{"d_expert": 32, "d_shared_expert": 0, "router_score": "softmax", "routed_scale": 2.83, "balance_bias": false, "init_std_router": 0.0115, "norm_eps": 1e-06, "optimizer": "soap_variant", "max_grad_norm": 0.5, "batch_tokens": [32768, 65536], "max_seq_len": 1536}
Below are experts of layer 3 (counted from 0) of a mixture-of-experts language model. Rows are named router (the router's row for the expert), gate (a neuron's input weights, with its number), up (a neuron's input weights, with its number) and show model dimensions 0-223. Each number is 200 + 30 x the weight over its row's rms, rounded and kept within 0 to 999.
Before each expert's rows: "gets" lists some tokens that make up at least twice as much of what it gets as of all text. This comes from a sample of Wikipedia text that the model never trained on. Tokens count by the router's weight.

# expert 50
gets: " in", " to", " of", " for", " on", " In"
router,177,240,188,182,160,172,205,202,130,200,193,198,140,184,187,200,206,246,193,222,234,143,199,233,222,203,183,175,205,155,146,160,186,246,185,167,233,226,175,157,192,163,186,204,203,154,173,199,237,243,154,204,175,189,238,226,278,176,223,215,186,219,163,144,216,233,214,203,198,188,191,181,212,180,174,207,191,156,200,232,173,179,177,249,173,155,157,191,236,175,217,217,219,134,207,156,180,159,246,176,199,179,175,198,199,180,184,162,220,198,249,201,216,181,219,174,241,228,209,187,244,178,231,123,212,152,177,184,170,191,204,209,191,189,197,187,235,183,167,197,198,203,233,217,199,209,176,193,166,232,233,243,246,223,279,185,180,202,202,188,199,184,199,237,167,191,195,266,160,147,153,230,273,176,190,212,251,178,199,177,161,223,162,182,241,190,187,185,133,150,182,236,256,189,219,168,173,158,234,213,234,210,254,186,183,203,212,258,233,206,203,210,168,219,218,181,219,159,186,173,218,239,221,234
gate0,222,184,173,227,253,176,232,192,218,254,189,242,219,160,182,212,188,182,208,205,150,189,229,258,228,183,165,205,217,185,169,186,178,189,164,242,193,217,222,169,202,191,182,183,200,237,177,238,133,208,253,217,199,199,203,251,209,220,208,207,197,174,201,218,237,177,197,240,191,159,182,265,247,174,242,240,168,251,199,178,193,197,165,183,219,219,225,119,217,213,180,159,215,167,185,230,213,234,233,206,195,210,231,167,180,204,161,180,187,237,220,197,181,190,162,218,166,260,185,177,279,185,205,150,225,233,198,231,198,204,235,159,171,182,230,186,230,196,192,186,207,254,172,226,190,196,184,152,244,223,215,249,147,159,226,204,257,253,218,243,193,146,222,154,204,227,188,199,213,206,187,164,242,176,180,191,253,163,219,196,202,225,208,197,207,215,139,177,173,203,167,209,228,281,146,222,198,221,140,195,146,192,145,179,162,220,208,204,240,209,251,179,155,206,175,175,218,199,170,213,230,149,215,183
up0,207,152,222,237,175,213,169,232,196,250,183,182,140,170,202,207,230,276,185,219,178,184,203,219,217,190,164,191,247,225,206,184,193,239,249,230,214,264,150,173,145,157,175,229,208,193,199,209,230,201,227,174,226,205,229,214,173,235,160,153,190,176,172,161,266,206,225,221,190,199,205,190,206,131,161,198,251,202,224,218,230,197,276,243,193,249,184,195,200,210,192,204,210,162,164,208,229,239,177,173,235,146,171,179,162,198,158,179,227,178,266,153,194,172,160,235,222,245,220,203,223,146,172,188,192,214,213,178,203,147,206,185,219,188,219,171,213,162,180,217,192,201,219,259,231,262,186,223,175,218,239,238,160,184,216,198,206,227,216,203,163,172,171,184,167,269,149,202,243,248,177,198,219,163,197,188,240,160,242,274,189,204,208,201,198,211,170,172,138,214,194,189,186,265,207,205,173,241,220,214,211,201,188,147,225,200,217,226,229,198,222,193,132,233,203,201,229,210,202,195,203,191,182,230
gate1,221,157,250,188,220,190,243,231,171,198,205,201,202,169,187,176,187,182,148,188,231,211,207,257,219,188,186,164,242,170,191,163,191,162,215,168,234,182,237,202,189,252,264,233,221,214,188,189,186,178,173,265,220,218,235,234,196,194,201,170,204,152,210,291,167,184,189,205,227,181,213,195,122,214,180,206,229,252,219,167,189,181,245,192,223,237,176,212,236,151,228,199,219,208,198,187,222,187,121,269,193,196,166,225,233,238,181,222,184,204,213,205,151,132,162,209,206,215,183,225,198,228,252,236,197,227,214,206,214,249,229,199,203,274,230,169,261,176,243,172,190,253,254,165,208,217,187,207,183,236,192,180,197,231,217,176,213,181,186,127,173,216,189,261,206,222,263,236,171,243,218,226,219,198,211,172,174,189,146,169,190,207,215,169,198,220,203,177,168,172,236,185,158,154,198,180,177,212,224,195,178,190,189,207,126,162,200,213,182,219,183,161,245,230,190,204,222,218,196,156,191,207,215,231
up1,217,212,246,200,270,221,206,244,226,179,187,210,162,242,256,232,220,191,198,162,185,187,211,186,250,202,195,232,181,249,242,202,163,194,159,245,128,180,187,261,223,208,239,193,259,242,245,209,205,233,172,217,211,161,190,203,180,186,168,238,214,223,220,193,238,163,169,180,237,196,181,162,216,190,170,232,225,161,125,240,194,202,239,241,231,201,270,192,175,229,242,203,183,165,196,272,240,221,217,209,138,195,241,191,217,235,203,196,214,215,158,225,196,201,209,221,258,259,217,230,125,172,216,208,183,212,175,232,229,215,185,195,216,222,201,188,164,243,201,229,258,162,240,134,183,214,201,178,228,237,220,210,194,194,203,173,182,245,162,239,173,225,209,227,185,202,233,180,188,235,220,184,176,230,178,174,201,171,259,206,244,196,196,203,227,218,202,173,210,130,185,181,215,188,176,253,205,223,216,193,198,175,165,234,243,187,179,190,222,193,219,252,171,199,197,211,184,233,144,201,245,171,172,173
gate2,186,211,199,200,209,228,220,181,154,218,192,213,175,222,232,202,169,155,183,182,213,179,195,199,221,241,166,248,217,176,234,196,121,210,221,199,184,160,237,206,208,155,221,136,216,204,179,198,216,195,145,156,144,174,212,186,192,225,199,150,166,190,176,142,173,233,199,193,207,200,214,204,280,199,229,248,188,171,224,177,205,145,193,230,152,213,221,157,224,192,231,171,196,249,232,217,208,203,180,180,198,177,237,235,197,179,232,233,153,218,213,208,264,176,185,295,231,197,208,184,195,154,237,188,226,246,192,189,173,230,189,219,202,216,253,190,202,164,180,228,151,144,227,160,216,213,226,182,198,235,229,157,206,180,235,225,226,225,247,143,184,187,222,222,228,196,247,191,169,210,179,202,194,198,165,252,226,147,247,181,196,211,262,169,141,250,168,227,220,201,205,204,211,206,211,240,226,183,224,186,263,170,227,249,232,182,178,220,226,146,211,241,205,166,234,194,186,166,217,240,189,202,225,253
up2,180,231,224,214,184,180,195,218,168,247,190,207,224,170,163,199,266,196,238,199,210,255,234,181,223,173,151,196,234,235,256,226,200,168,217,243,214,250,189,224,214,198,208,250,246,204,181,205,134,270,207,243,169,219,210,212,119,175,263,194,205,152,227,210,159,208,152,184,224,231,177,189,175,167,213,176,185,218,219,187,256,202,159,176,172,180,197,222,234,163,235,271,214,240,172,203,182,195,208,178,156,192,167,230,224,141,193,234,184,164,202,209,191,212,167,207,199,219,215,174,186,186,214,206,210,229,199,157,180,185,190,155,231,163,168,218,164,116,223,200,193,193,219,164,232,196,244,183,187,181,163,241,196,160,154,237,197,199,164,234,163,210,171,211,235,205,157,172,220,187,199,191,200,232,180,119,129,156,204,220,232,186,204,230,236,208,162,200,220,262,197,204,195,215,172,233,236,171,242,208,206,155,177,192,211,175,182,156,222,213,204,202,247,172,256,175,249,185,207,215,210,227,230,201
gate3,216,218,155,202,212,172,195,182,122,170,247,217,171,260,202,227,234,138,166,218,174,203,195,207,222,204,238,185,175,195,192,179,176,195,167,131,211,180,187,207,171,171,173,221,193,194,198,189,254,231,219,189,196,162,166,244,253,191,218,202,244,206,190,161,212,220,216,207,171,215,212,149,198,179,198,188,199,171,176,246,200,209,202,189,157,134,206,174,235,134,162,181,246,233,146,195,228,179,207,221,204,159,225,155,220,225,241,199,145,224,196,302,213,167,223,167,183,219,181,225,211,166,204,181,244,193,166,233,126,203,214,187,185,206,203,171,254,176,188,263,183,244,204,165,141,191,180,203,226,210,205,211,215,175,219,203,241,201,208,193,200,202,196,210,191,224,204,208,175,161,161,234,222,206,189,159,227,186,200,154,202,291,210,181,202,227,209,246,145,151,211,188,147,189,246,193,192,216,201,124,226,200,219,190,160,202,226,258,229,212,226,157,166,169,205,175,232,209,160,219,190,245,212,214
up3,143,262,255,226,152,196,200,246,266,185,244,179,212,254,208,182,175,198,185,258,205,171,206,215,181,222,196,158,206,198,235,200,102,212,170,214,152,195,202,190,233,197,227,207,182,170,224,177,198,207,210,182,223,203,219,246,179,237,170,212,211,223,172,179,237,248,166,185,194,233,231,215,219,181,218,198,201,169,196,200,159,214,211,222,146,204,196,225,166,210,161,179,277,140,176,172,226,188,221,177,213,197,182,201,219,227,195,157,212,195,225,219,151,195,187,233,174,187,229,202,247,186,185,168,194,229,219,215,215,189,153,193,210,233,206,198,185,255,180,201,173,187,263,230,127,207,180,198,181,172,236,147,199,147,202,163,219,158,239,146,194,198,207,212,195,199,195,219,222,201,234,154,211,207,155,236,268,205,181,203,187,270,227,170,157,237,197,191,198,188,222,214,217,222,248,232,139,198,208,164,212,220,213,145,230,173,186,183,181,215,265,205,203,192,202,162,173,121,151,149,224,234,185,174
gate4,226,160,163,216,206,222,226,208,223,231,176,227,199,196,221,200,214,209,188,197,184,166,187,168,199,206,166,226,295,163,222,162,228,173,185,193,264,125,183,188,196,153,161,185,178,172,201,227,243,208,210,138,168,293,195,176,238,177,205,200,206,147,208,169,175,191,173,204,227,187,171,163,211,83,172,204,201,215,200,195,223,233,119,229,195,169,205,200,228,233,197,223,204,205,259,215,198,166,260,214,201,189,159,154,183,235,160,212,185,200,211,201,196,219,196,201,120,256,190,204,246,167,194,171,207,212,241,232,145,185,183,220,175,214,222,210,206,200,162,172,195,208,220,207,233,202,196,198,171,198,257,197,247,190,249,216,212,221,201,227,156,184,182,150,164,228,170,158,157,201,144,206,214,149,188,179,233,207,206,245,221,171,217,198,156,195,153,219,187,205,208,160,188,177,222,190,211,213,192,183,200,209,190,248,161,206,150,197,197,228,162,213,190,154,198,151,171,238,165,165,216,165,206,195
up4,189,201,162,232,277,162,178,220,190,180,204,220,154,228,218,155,148,165,186,159,187,149,213,201,247,152,200,166,234,140,206,196,186,219,182,133,230,183,212,233,244,232,182,178,154,196,206,159,168,202,219,255,248,238,206,210,258,180,198,173,187,131,208,135,268,215,164,266,191,212,155,192,207,155,137,183,204,190,193,196,219,185,155,209,219,153,211,185,238,202,186,141,218,211,212,192,170,185,194,197,199,206,180,164,185,166,230,183,200,237,212,185,191,214,193,225,184,185,228,179,263,182,196,216,174,194,212,206,164,226,173,178,216,209,183,173,181,152,184,171,185,166,199,288,215,187,158,187,183,174,177,201,205,164,238,238,176,173,234,212,242,147,209,204,215,228,184,238,256,190,195,202,195,181,205,175,230,137,172,207,190,216,218,198,165,150,152,215,191,227,243,229,221,211,205,232,228,227,189,203,208,184,160,206,186,194,145,211,204,243,222,205,148,172,232,193,204,194,227,156,273,217,219,243
gate5,171,185,215,236,183,180,209,208,184,165,183,146,197,204,175,220,164,225,196,164,182,209,229,242,182,173,197,168,180,193,206,219,136,225,232,200,167,206,209,207,196,140,195,187,184,191,167,160,161,180,217,198,168,181,221,210,216,226,172,189,172,167,188,237,209,227,231,135,242,217,187,195,189,181,147,165,227,178,194,220,237,194,207,220,154,244,195,140,191,183,187,168,212,250,146,187,239,249,198,253,224,192,224,239,201,207,236,209,241,241,236,162,206,187,174,164,260,207,203,170,226,201,246,255,211,201,241,230,206,205,216,174,263,206,234,213,185,210,174,212,137,168,220,206,129,198,177,201,124,162,189,170,158,232,149,186,212,185,142,223,186,228,197,195,175,189,206,173,210,192,245,201,177,210,173,232,158,197,207,203,205,233,222,204,167,205,208,201,203,207,265,204,175,164,173,195,194,219,308,190,201,153,237,161,187,138,230,194,235,170,210,226,150,227,219,229,223,253,259,222,215,176,251,238
up5,202,164,210,258,140,163,226,177,209,213,178,237,212,166,213,212,234,218,197,241,228,204,177,225,139,244,203,156,230,184,173,218,198,194,166,202,256,214,216,204,201,152,192,193,251,183,189,189,210,194,189,194,203,217,203,215,155,218,206,250,206,167,205,227,166,199,188,190,234,209,198,137,261,221,194,215,197,185,213,187,212,241,131,285,147,201,186,214,223,185,235,153,142,168,195,215,204,205,194,196,210,223,170,235,147,218,263,198,203,184,205,223,215,226,180,148,185,184,292,223,172,194,202,197,197,158,150,247,190,196,165,197,199,165,184,201,140,162,196,148,168,204,182,207,250,159,179,172,202,208,256,179,236,234,185,210,198,190,156,150,203,199,200,233,217,156,278,221,222,205,203,167,220,255,226,241,210,235,173,206,154,274,253,180,245,176,191,223,146,197,177,197,217,183,211,211,137,209,218,151,169,182,205,217,180,202,175,211,190,214,159,209,168,236,244,193,187,245,199,215,209,201,187,217
gate6,185,235,149,236,240,200,232,237,136,165,213,191,215,132,237,177,204,163,216,218,194,221,130,187,195,161,224,246,226,192,198,200,215,228,184,153,202,211,196,145,170,244,167,198,132,163,252,179,164,238,161,224,213,214,223,230,188,199,156,245,226,248,167,188,228,198,194,237,185,211,242,233,169,166,253,167,195,213,205,157,182,251,171,207,187,134,155,238,237,168,276,207,219,180,168,186,239,180,176,205,225,175,213,230,218,176,221,202,165,242,156,247,254,171,187,165,201,214,191,238,197,200,221,198,211,218,168,150,179,216,185,206,187,211,167,157,208,174,201,168,175,224,209,207,228,181,161,205,258,168,158,178,234,183,205,172,229,217,175,127,242,234,238,225,155,220,148,156,159,206,188,206,169,167,184,216,241,195,197,208,187,205,204,183,157,178,188,168,179,208,253,129,193,200,255,182,190,163,162,194,199,211,236,209,224,205,202,220,194,179,233,197,233,227,227,220,198,223,185,195,230,221,206,216
up6,231,186,205,164,167,188,219,284,173,177,224,206,225,199,222,203,172,226,156,228,171,206,174,268,184,214,172,211,244,209,249,212,211,191,163,255,224,207,221,141,187,189,184,219,236,220,230,212,166,264,168,193,229,168,200,131,247,196,208,244,202,146,187,239,174,230,167,224,193,191,203,223,184,193,198,164,218,221,170,194,219,160,176,209,160,210,202,191,204,213,239,142,179,199,179,229,159,163,208,222,196,147,200,216,207,214,204,187,187,161,139,159,216,162,179,201,252,230,195,158,236,165,242,165,230,210,244,192,206,219,198,245,262,223,198,243,249,196,204,254,227,205,206,155,227,192,229,199,174,184,187,224,178,167,159,193,194,241,217,191,235,249,208,219,240,209,193,230,142,215,213,222,182,250,242,204,206,206,212,129,170,248,214,175,168,210,247,226,171,149,189,218,155,202,234,232,218,157,212,186,238,163,235,244,183,209,171,220,243,189,233,227,229,228,166,184,192,210,172,153,268,203,209,174
gate7,235,171,166,176,158,184,186,157,203,202,259,227,193,196,177,220,176,216,154,174,160,186,176,234,158,161,205,202,150,216,234,229,207,157,213,235,221,175,198,217,217,178,189,176,179,186,199,167,220,191,161,237,200,172,189,225,211,183,196,220,190,173,201,211,201,191,191,174,209,181,216,241,183,194,201,175,255,202,187,218,215,244,191,201,206,180,195,178,202,230,166,185,171,183,196,231,169,152,175,202,189,248,201,152,162,188,190,278,156,224,169,196,219,212,226,227,198,249,153,127,145,188,191,174,225,200,164,188,178,206,178,230,262,254,214,217,125,179,218,210,196,176,219,191,251,191,187,211,211,195,234,215,128,198,205,221,177,250,234,215,216,254,199,245,209,207,200,199,184,210,181,165,215,189,231,205,175,238,174,213,243,194,181,263,220,175,166,182,141,141,182,161,245,193,176,184,186,193,292,169,137,232,228,148,181,220,141,211,164,217,231,208,226,216,195,236,203,187,211,185,191,168,294,130
up7,207,261,141,148,191,219,172,170,252,172,247,158,183,216,210,155,199,191,204,222,218,249,202,179,215,197,214,272,150,151,189,242,172,163,236,170,140,183,178,216,183,186,244,177,216,206,200,169,203,188,177,221,241,217,245,196,200,229,179,215,207,267,217,191,231,166,231,172,187,194,204,193,178,237,175,246,222,186,239,199,163,201,214,184,248,161,211,133,208,226,206,234,197,261,217,181,194,161,192,167,211,194,228,233,194,217,193,184,104,182,200,238,193,236,186,228,219,195,194,259,153,171,207,223,188,200,200,187,191,240,166,250,185,202,223,193,223,183,175,219,229,182,219,233,219,217,225,229,201,234,168,189,172,218,247,136,190,232,198,202,185,208,203,272,192,229,174,221,205,225,224,212,129,229,168,228,157,177,139,216,201,227,181,151,235,255,221,258,152,207,208,137,207,206,220,233,180,182,164,172,249,197,246,181,216,215,162,219,216,182,212,256,231,183,205,238,208,194,178,175,188,216,213,199
gate8,207,142,221,232,158,245,265,225,137,207,175,215,194,193,183,220,225,171,177,190,184,254,227,226,144,251,248,169,209,191,169,205,193,218,158,119,163,182,193,215,210,202,176,201,218,222,276,181,223,232,194,180,188,167,174,191,230,185,244,143,174,202,146,218,238,177,207,166,193,203,164,142,238,205,170,116,203,124,211,152,216,211,164,227,188,190,201,221,214,179,225,168,225,155,197,187,248,172,186,179,218,220,132,223,166,191,173,180,213,231,154,224,231,247,164,162,204,155,186,212,191,261,213,181,164,213,251,174,191,243,234,190,177,208,155,195,174,162,199,195,247,176,220,183,185,195,205,197,158,171,205,213,165,214,215,243,219,198,182,195,199,259,207,196,169,242,197,203,235,224,212,212,226,214,227,239,197,160,203,196,174,215,195,234,197,172,197,169,222,148,230,136,183,208,228,201,188,151,209,218,229,214,202,215,179,122,196,208,199,267,176,211,239,201,213,195,228,201,232,199,176,239,197,203
up8,199,199,163,197,184,179,241,206,196,227,164,194,189,139,196,232,216,211,227,187,175,229,185,193,204,178,130,209,208,226,213,183,179,139,162,191,202,200,205,198,218,183,194,158,168,204,146,229,202,241,176,176,254,203,238,147,211,219,236,163,212,201,241,222,214,168,169,191,128,216,171,237,203,109,227,209,215,154,177,180,211,191,177,204,203,213,144,190,219,237,177,225,185,237,193,186,200,182,242,231,221,176,182,171,170,233,212,131,203,145,219,202,232,198,155,204,203,250,188,176,172,181,184,150,195,180,231,211,187,207,212,178,213,197,157,185,177,162,212,147,156,254,134,219,189,200,208,161,220,173,213,199,174,180,190,212,186,221,159,210,161,172,146,197,191,241,182,211,220,171,240,227,221,184,157,226,190,196,179,207,130,189,127,209,228,215,196,166,162,206,142,215,215,184,198,291,170,158,153,166,175,196,217,236,242,183,253,217,141,198,235,197,237,210,173,190,213,163,251,213,171,247,228,211
gate9,227,177,160,205,212,245,218,207,189,193,207,224,273,196,185,229,244,184,135,239,189,210,222,222,217,184,198,197,213,198,140,236,191,237,197,208,258,231,160,205,147,173,176,180,189,214,208,171,230,200,213,158,198,155,201,247,192,169,214,172,186,211,201,192,170,199,217,230,239,230,214,156,178,226,261,175,157,203,213,188,229,201,237,159,198,196,156,196,229,214,261,188,229,165,186,195,236,217,182,231,200,219,240,184,159,183,207,234,274,223,194,195,170,209,235,209,218,296,202,187,262,189,194,220,198,234,173,226,217,210,252,118,185,220,193,193,184,237,166,198,215,204,261,161,198,215,215,268,161,187,160,221,256,195,183,178,205,214,250,163,167,228,185,172,178,271,201,210,182,201,168,175,196,227,195,182,141,224,263,187,216,244,230,163,181,224,206,199,193,190,197,166,183,170,255,261,154,249,178,200,177,241,174,220,174,177,215,228,182,201,162,203,248,234,208,179,250,216,213,213,168,194,184,203
up9,190,185,155,238,190,205,240,209,174,173,212,200,194,179,234,154,184,241,226,195,144,207,178,175,153,172,181,177,222,208,258,188,203,211,128,189,202,198,183,198,195,162,227,221,212,214,176,219,143,200,223,214,126,173,197,220,214,245,175,220,210,214,195,214,188,224,226,192,187,216,230,177,226,183,188,167,222,186,167,139,199,247,171,216,117,207,226,158,215,180,176,184,135,248,212,185,194,235,208,192,214,213,246,218,222,201,264,209,226,252,250,195,233,239,175,136,162,195,191,161,220,212,232,213,214,247,205,170,194,187,275,211,220,188,182,161,272,154,212,115,196,205,153,170,275,163,171,194,210,178,219,205,196,191,184,195,202,179,196,234,202,182,186,210,169,182,212,184,220,153,208,236,182,215,190,166,192,190,219,235,229,194,172,195,179,166,234,257,193,199,152,190,209,195,185,184,179,251,185,188,189,240,166,151,236,154,244,182,226,162,266,213,173,226,194,182,133,250,200,211,202,245,201,227
gate10,194,184,237,161,153,237,230,175,209,218,203,221,196,165,253,185,212,169,200,247,217,179,204,205,213,189,230,153,206,208,170,177,194,196,173,197,187,227,217,187,183,191,196,208,208,178,234,190,231,224,151,165,211,267,122,158,208,183,153,175,218,159,210,176,188,164,185,208,245,180,199,143,172,204,205,185,175,205,202,202,201,195,199,236,188,187,257,269,210,260,202,198,221,177,182,227,237,194,252,159,192,134,168,217,171,222,198,247,255,217,195,202,206,187,189,185,215,273,278,237,210,143,243,150,230,181,125,197,166,199,226,186,191,159,186,189,163,194,175,203,152,199,229,207,256,213,164,146,223,199,271,171,221,228,183,175,169,176,148,212,226,170,190,166,184,194,203,228,191,251,223,240,209,207,130,228,204,183,174,231,221,185,158,250,208,248,164,193,207,169,209,177,199,225,180,183,140,186,181,167,167,223,161,189,153,171,166,215,174,185,194,214,171,198,169,216,200,189,175,184,159,210,250,225
up10,231,205,159,191,226,218,174,203,295,149,208,209,237,223,201,152,190,213,193,214,207,200,205,189,179,210,195,187,208,196,237,185,161,207,228,212,242,168,212,200,236,209,192,213,148,215,239,186,172,203,233,198,210,146,232,208,166,212,191,235,215,191,217,210,177,219,216,214,222,202,236,203,200,198,161,230,194,162,225,133,180,180,244,124,137,194,172,202,218,202,203,181,214,196,234,246,208,144,212,197,205,168,176,208,197,195,184,228,144,228,240,208,214,126,199,240,207,235,151,210,190,140,245,188,205,220,211,181,243,206,191,213,193,236,186,198,229,218,215,177,219,162,226,155,174,163,134,197,231,205,190,173,157,166,188,224,186,215,183,177,240,161,189,201,188,198,200,197,160,231,231,139,175,175,216,194,163,170,185,170,211,164,216,209,180,113,246,194,161,216,251,291,184,247,192,242,195,210,254,205,181,251,200,175,97,209,232,195,230,247,235,211,253,198,252,206,203,229,215,188,201,173,207,201
gate11,157,120,165,161,219,168,206,152,236,167,192,186,242,169,228,233,173,183,201,194,207,193,199,186,194,216,209,189,193,151,160,156,229,202,192,251,178,199,268,206,176,252,222,257,187,236,197,242,216,197,157,203,161,181,232,198,218,167,263,224,233,176,204,202,203,200,182,214,205,181,208,133,212,152,199,197,189,179,198,172,186,265,162,195,145,213,206,223,182,221,192,175,192,187,197,186,213,170,258,200,183,176,184,140,203,179,188,214,194,204,217,225,174,186,219,204,230,207,208,272,185,176,220,188,202,179,216,229,137,194,194,175,226,185,199,222,215,181,237,220,246,204,199,192,198,188,196,205,209,258,229,241,212,160,224,209,214,256,218,271,213,172,230,168,149,153,178,208,178,209,195,236,176,252,172,176,221,265,161,139,202,159,173,233,185,200,177,269,182,153,171,211,181,225,219,192,194,219,237,187,252,238,226,182,160,230,247,191,265,182,192,136,214,204,184,208,177,150,186,156,221,176,239,148
up11,175,218,210,204,176,223,166,198,246,161,180,166,210,174,238,274,204,198,238,198,195,187,179,187,212,255,173,179,119,181,230,151,259,192,252,211,212,229,168,191,187,202,255,201,187,189,220,249,179,210,157,165,150,236,200,254,206,194,175,245,232,197,165,190,241,183,239,254,204,229,215,142,206,190,201,225,205,227,203,212,177,223,185,189,207,216,222,198,245,243,220,263,231,211,211,160,188,212,234,225,230,169,194,199,257,189,219,224,160,172,193,246,192,131,193,288,185,195,216,233,163,173,175,174,169,186,142,145,179,207,160,171,230,191,200,173,205,223,224,217,196,171,170,190,240,243,217,219,227,198,242,207,241,232,236,211,170,201,175,220,217,167,163,188,156,196,243,204,172,237,189,227,221,231,158,199,208,195,167,214,228,136,163,177,232,201,219,232,158,190,165,188,200,245,132,207,203,199,259,186,215,225,205,179,183,212,195,203,213,187,153,181,222,229,176,165,188,186,197,172,209,121,188,244
gate12,223,161,243,218,208,171,226,242,200,197,212,208,223,147,244,222,215,208,225,216,201,238,182,206,191,172,229,197,163,242,170,190,179,179,158,207,236,204,215,157,241,173,208,224,164,206,150,206,177,207,201,207,192,207,186,245,227,212,155,221,152,195,151,179,174,153,221,196,179,238,249,204,180,151,256,150,243,206,210,122,191,164,202,246,238,219,153,255,153,181,213,175,182,200,177,226,246,231,226,276,245,178,249,193,176,195,221,253,177,177,170,216,228,228,196,228,202,188,223,241,172,194,246,250,213,257,224,169,228,145,186,167,187,225,204,144,158,206,190,192,236,190,206,225,237,182,169,183,188,192,215,174,249,189,249,234,239,258,246,183,201,207,201,189,205,166,185,174,214,185,204,156,228,235,194,193,163,268,202,204,167,226,212,238,172,149,177,138,194,204,221,213,191,191,223,162,186,206,228,154,194,187,198,208,206,205,198,210,145,205,201,89,226,188,211,202,212,208,203,181,158,200,208,216
up12,159,145,188,217,240,210,159,191,216,204,240,202,217,210,179,219,195,188,199,195,203,212,212,190,267,177,191,222,216,224,213,180,192,215,238,264,257,160,207,215,152,146,170,150,254,221,190,218,173,198,170,197,195,238,184,207,182,207,142,168,184,180,220,141,138,207,167,168,222,190,190,185,178,143,193,228,203,171,216,191,272,150,157,213,228,174,217,192,149,230,130,194,190,213,194,205,196,225,159,180,171,181,260,219,192,198,186,252,184,209,145,177,161,129,203,147,193,254,180,164,140,172,244,169,217,197,188,212,265,191,224,137,260,212,221,216,153,195,158,176,205,179,207,148,191,222,216,227,178,190,242,190,184,148,182,195,187,201,257,253,199,194,219,211,178,229,198,148,204,191,220,177,211,213,187,190,227,189,198,222,208,156,185,191,198,178,154,228,237,202,237,205,197,230,216,202,215,208,205,195,152,168,173,194,185,265,178,183,221,114,154,213,182,201,196,192,181,170,192,199,253,191,225,197
gate13,177,188,182,197,253,213,212,187,213,159,193,185,211,167,238,193,170,146,198,172,152,203,175,203,212,222,208,167,223,215,161,222,181,204,214,185,205,189,182,159,243,203,197,194,142,241,232,212,158,205,182,230,204,281,185,230,206,196,170,206,238,174,189,243,210,225,182,217,248,215,159,181,220,217,186,180,160,157,248,248,220,198,192,187,189,168,193,192,235,241,201,211,215,200,147,201,228,154,140,240,275,180,187,171,222,221,239,202,208,228,215,239,192,212,225,201,188,214,176,195,245,143,197,176,188,166,144,149,190,239,177,148,201,254,222,215,144,198,189,220,151,262,235,229,221,184,178,164,260,200,252,203,158,209,178,191,164,150,181,173,183,214,181,185,215,224,209,184,224,206,238,213,177,227,159,286,177,208,179,193,229,231,187,183,213,248,194,168,194,209,230,185,146,211,263,214,201,197,199,154,266,200,180,170,208,199,140,142,199,197,228,170,176,180,204,211,252,261,168,203,245,161,222,197
up13,189,155,271,185,151,222,154,202,148,175,154,209,233,220,179,182,146,222,206,220,236,242,280,206,175,172,227,119,198,225,192,149,227,240,207,203,186,220,215,242,225,243,236,211,211,171,210,160,177,180,232,211,204,188,217,167,172,169,215,199,186,194,189,186,208,128,148,221,244,168,182,223,217,197,150,185,205,188,220,218,174,175,250,237,106,193,253,172,183,204,287,210,172,188,215,275,187,216,228,208,214,220,209,175,164,184,193,196,211,171,178,196,228,189,173,156,213,198,224,207,223,158,243,187,195,227,218,231,230,202,204,159,233,150,170,157,190,204,194,163,200,179,209,245,225,199,190,204,194,173,223,231,179,208,168,199,186,187,221,178,225,213,148,194,206,199,200,234,209,183,214,206,194,210,242,184,186,145,247,145,216,174,256,203,257,172,210,256,168,191,167,228,219,205,227,189,148,161,162,220,204,177,188,218,169,192,243,199,233,198,239,162,146,223,174,167,182,207,187,164,157,188,198,196
gate14,168,159,224,146,150,173,180,171,222,239,226,216,149,215,202,244,229,182,139,180,186,225,189,194,243,183,196,215,228,160,152,153,234,148,151,189,227,162,201,188,138,143,178,274,163,215,179,161,227,196,173,255,217,223,219,211,175,237,189,159,188,177,192,179,173,151,188,181,168,189,205,203,201,198,208,182,225,197,185,202,190,214,169,193,195,124,220,205,209,205,241,183,178,173,216,183,166,190,128,193,216,181,172,124,165,216,225,236,135,197,151,236,189,250,212,236,160,214,161,193,178,174,245,192,197,240,206,195,186,216,163,202,156,247,212,201,195,164,192,225,195,194,175,170,167,220,231,189,218,207,210,230,221,205,214,179,234,170,174,190,190,205,202,227,199,227,226,213,225,212,170,258,186,214,225,145,235,172,176,218,198,222,197,133,188,204,167,170,197,235,187,143,193,125,223,203,156,185,237,194,160,241,129,205,165,161,194,240,183,177,205,223,184,164,194,207,215,249,196,199,202,245,243,180
up14,243,189,135,213,251,176,164,221,161,169,177,169,220,208,165,196,196,175,254,193,208,222,238,170,167,202,213,177,218,231,173,191,210,185,238,199,206,214,203,214,201,186,143,197,165,249,221,194,174,205,252,200,196,238,211,181,204,154,125,152,206,219,246,274,213,215,160,197,217,188,210,215,180,182,201,169,180,192,183,243,231,155,197,214,208,166,151,131,236,195,191,252,194,183,216,168,163,205,232,213,218,198,198,231,157,226,194,200,201,226,201,195,235,209,290,217,248,211,181,180,180,233,208,247,188,173,223,184,170,169,173,193,195,212,189,195,232,171,173,179,205,119,167,212,205,191,222,157,212,152,240,237,195,158,207,193,136,213,234,192,207,187,145,191,129,131,149,154,157,125,246,213,208,191,212,207,183,239,171,174,203,198,178,199,202,219,233,205,183,207,201,182,204,179,134,195,208,222,239,189,168,214,265,221,170,193,219,161,213,173,195,162,196,155,199,223,238,225,166,238,242,182,164,198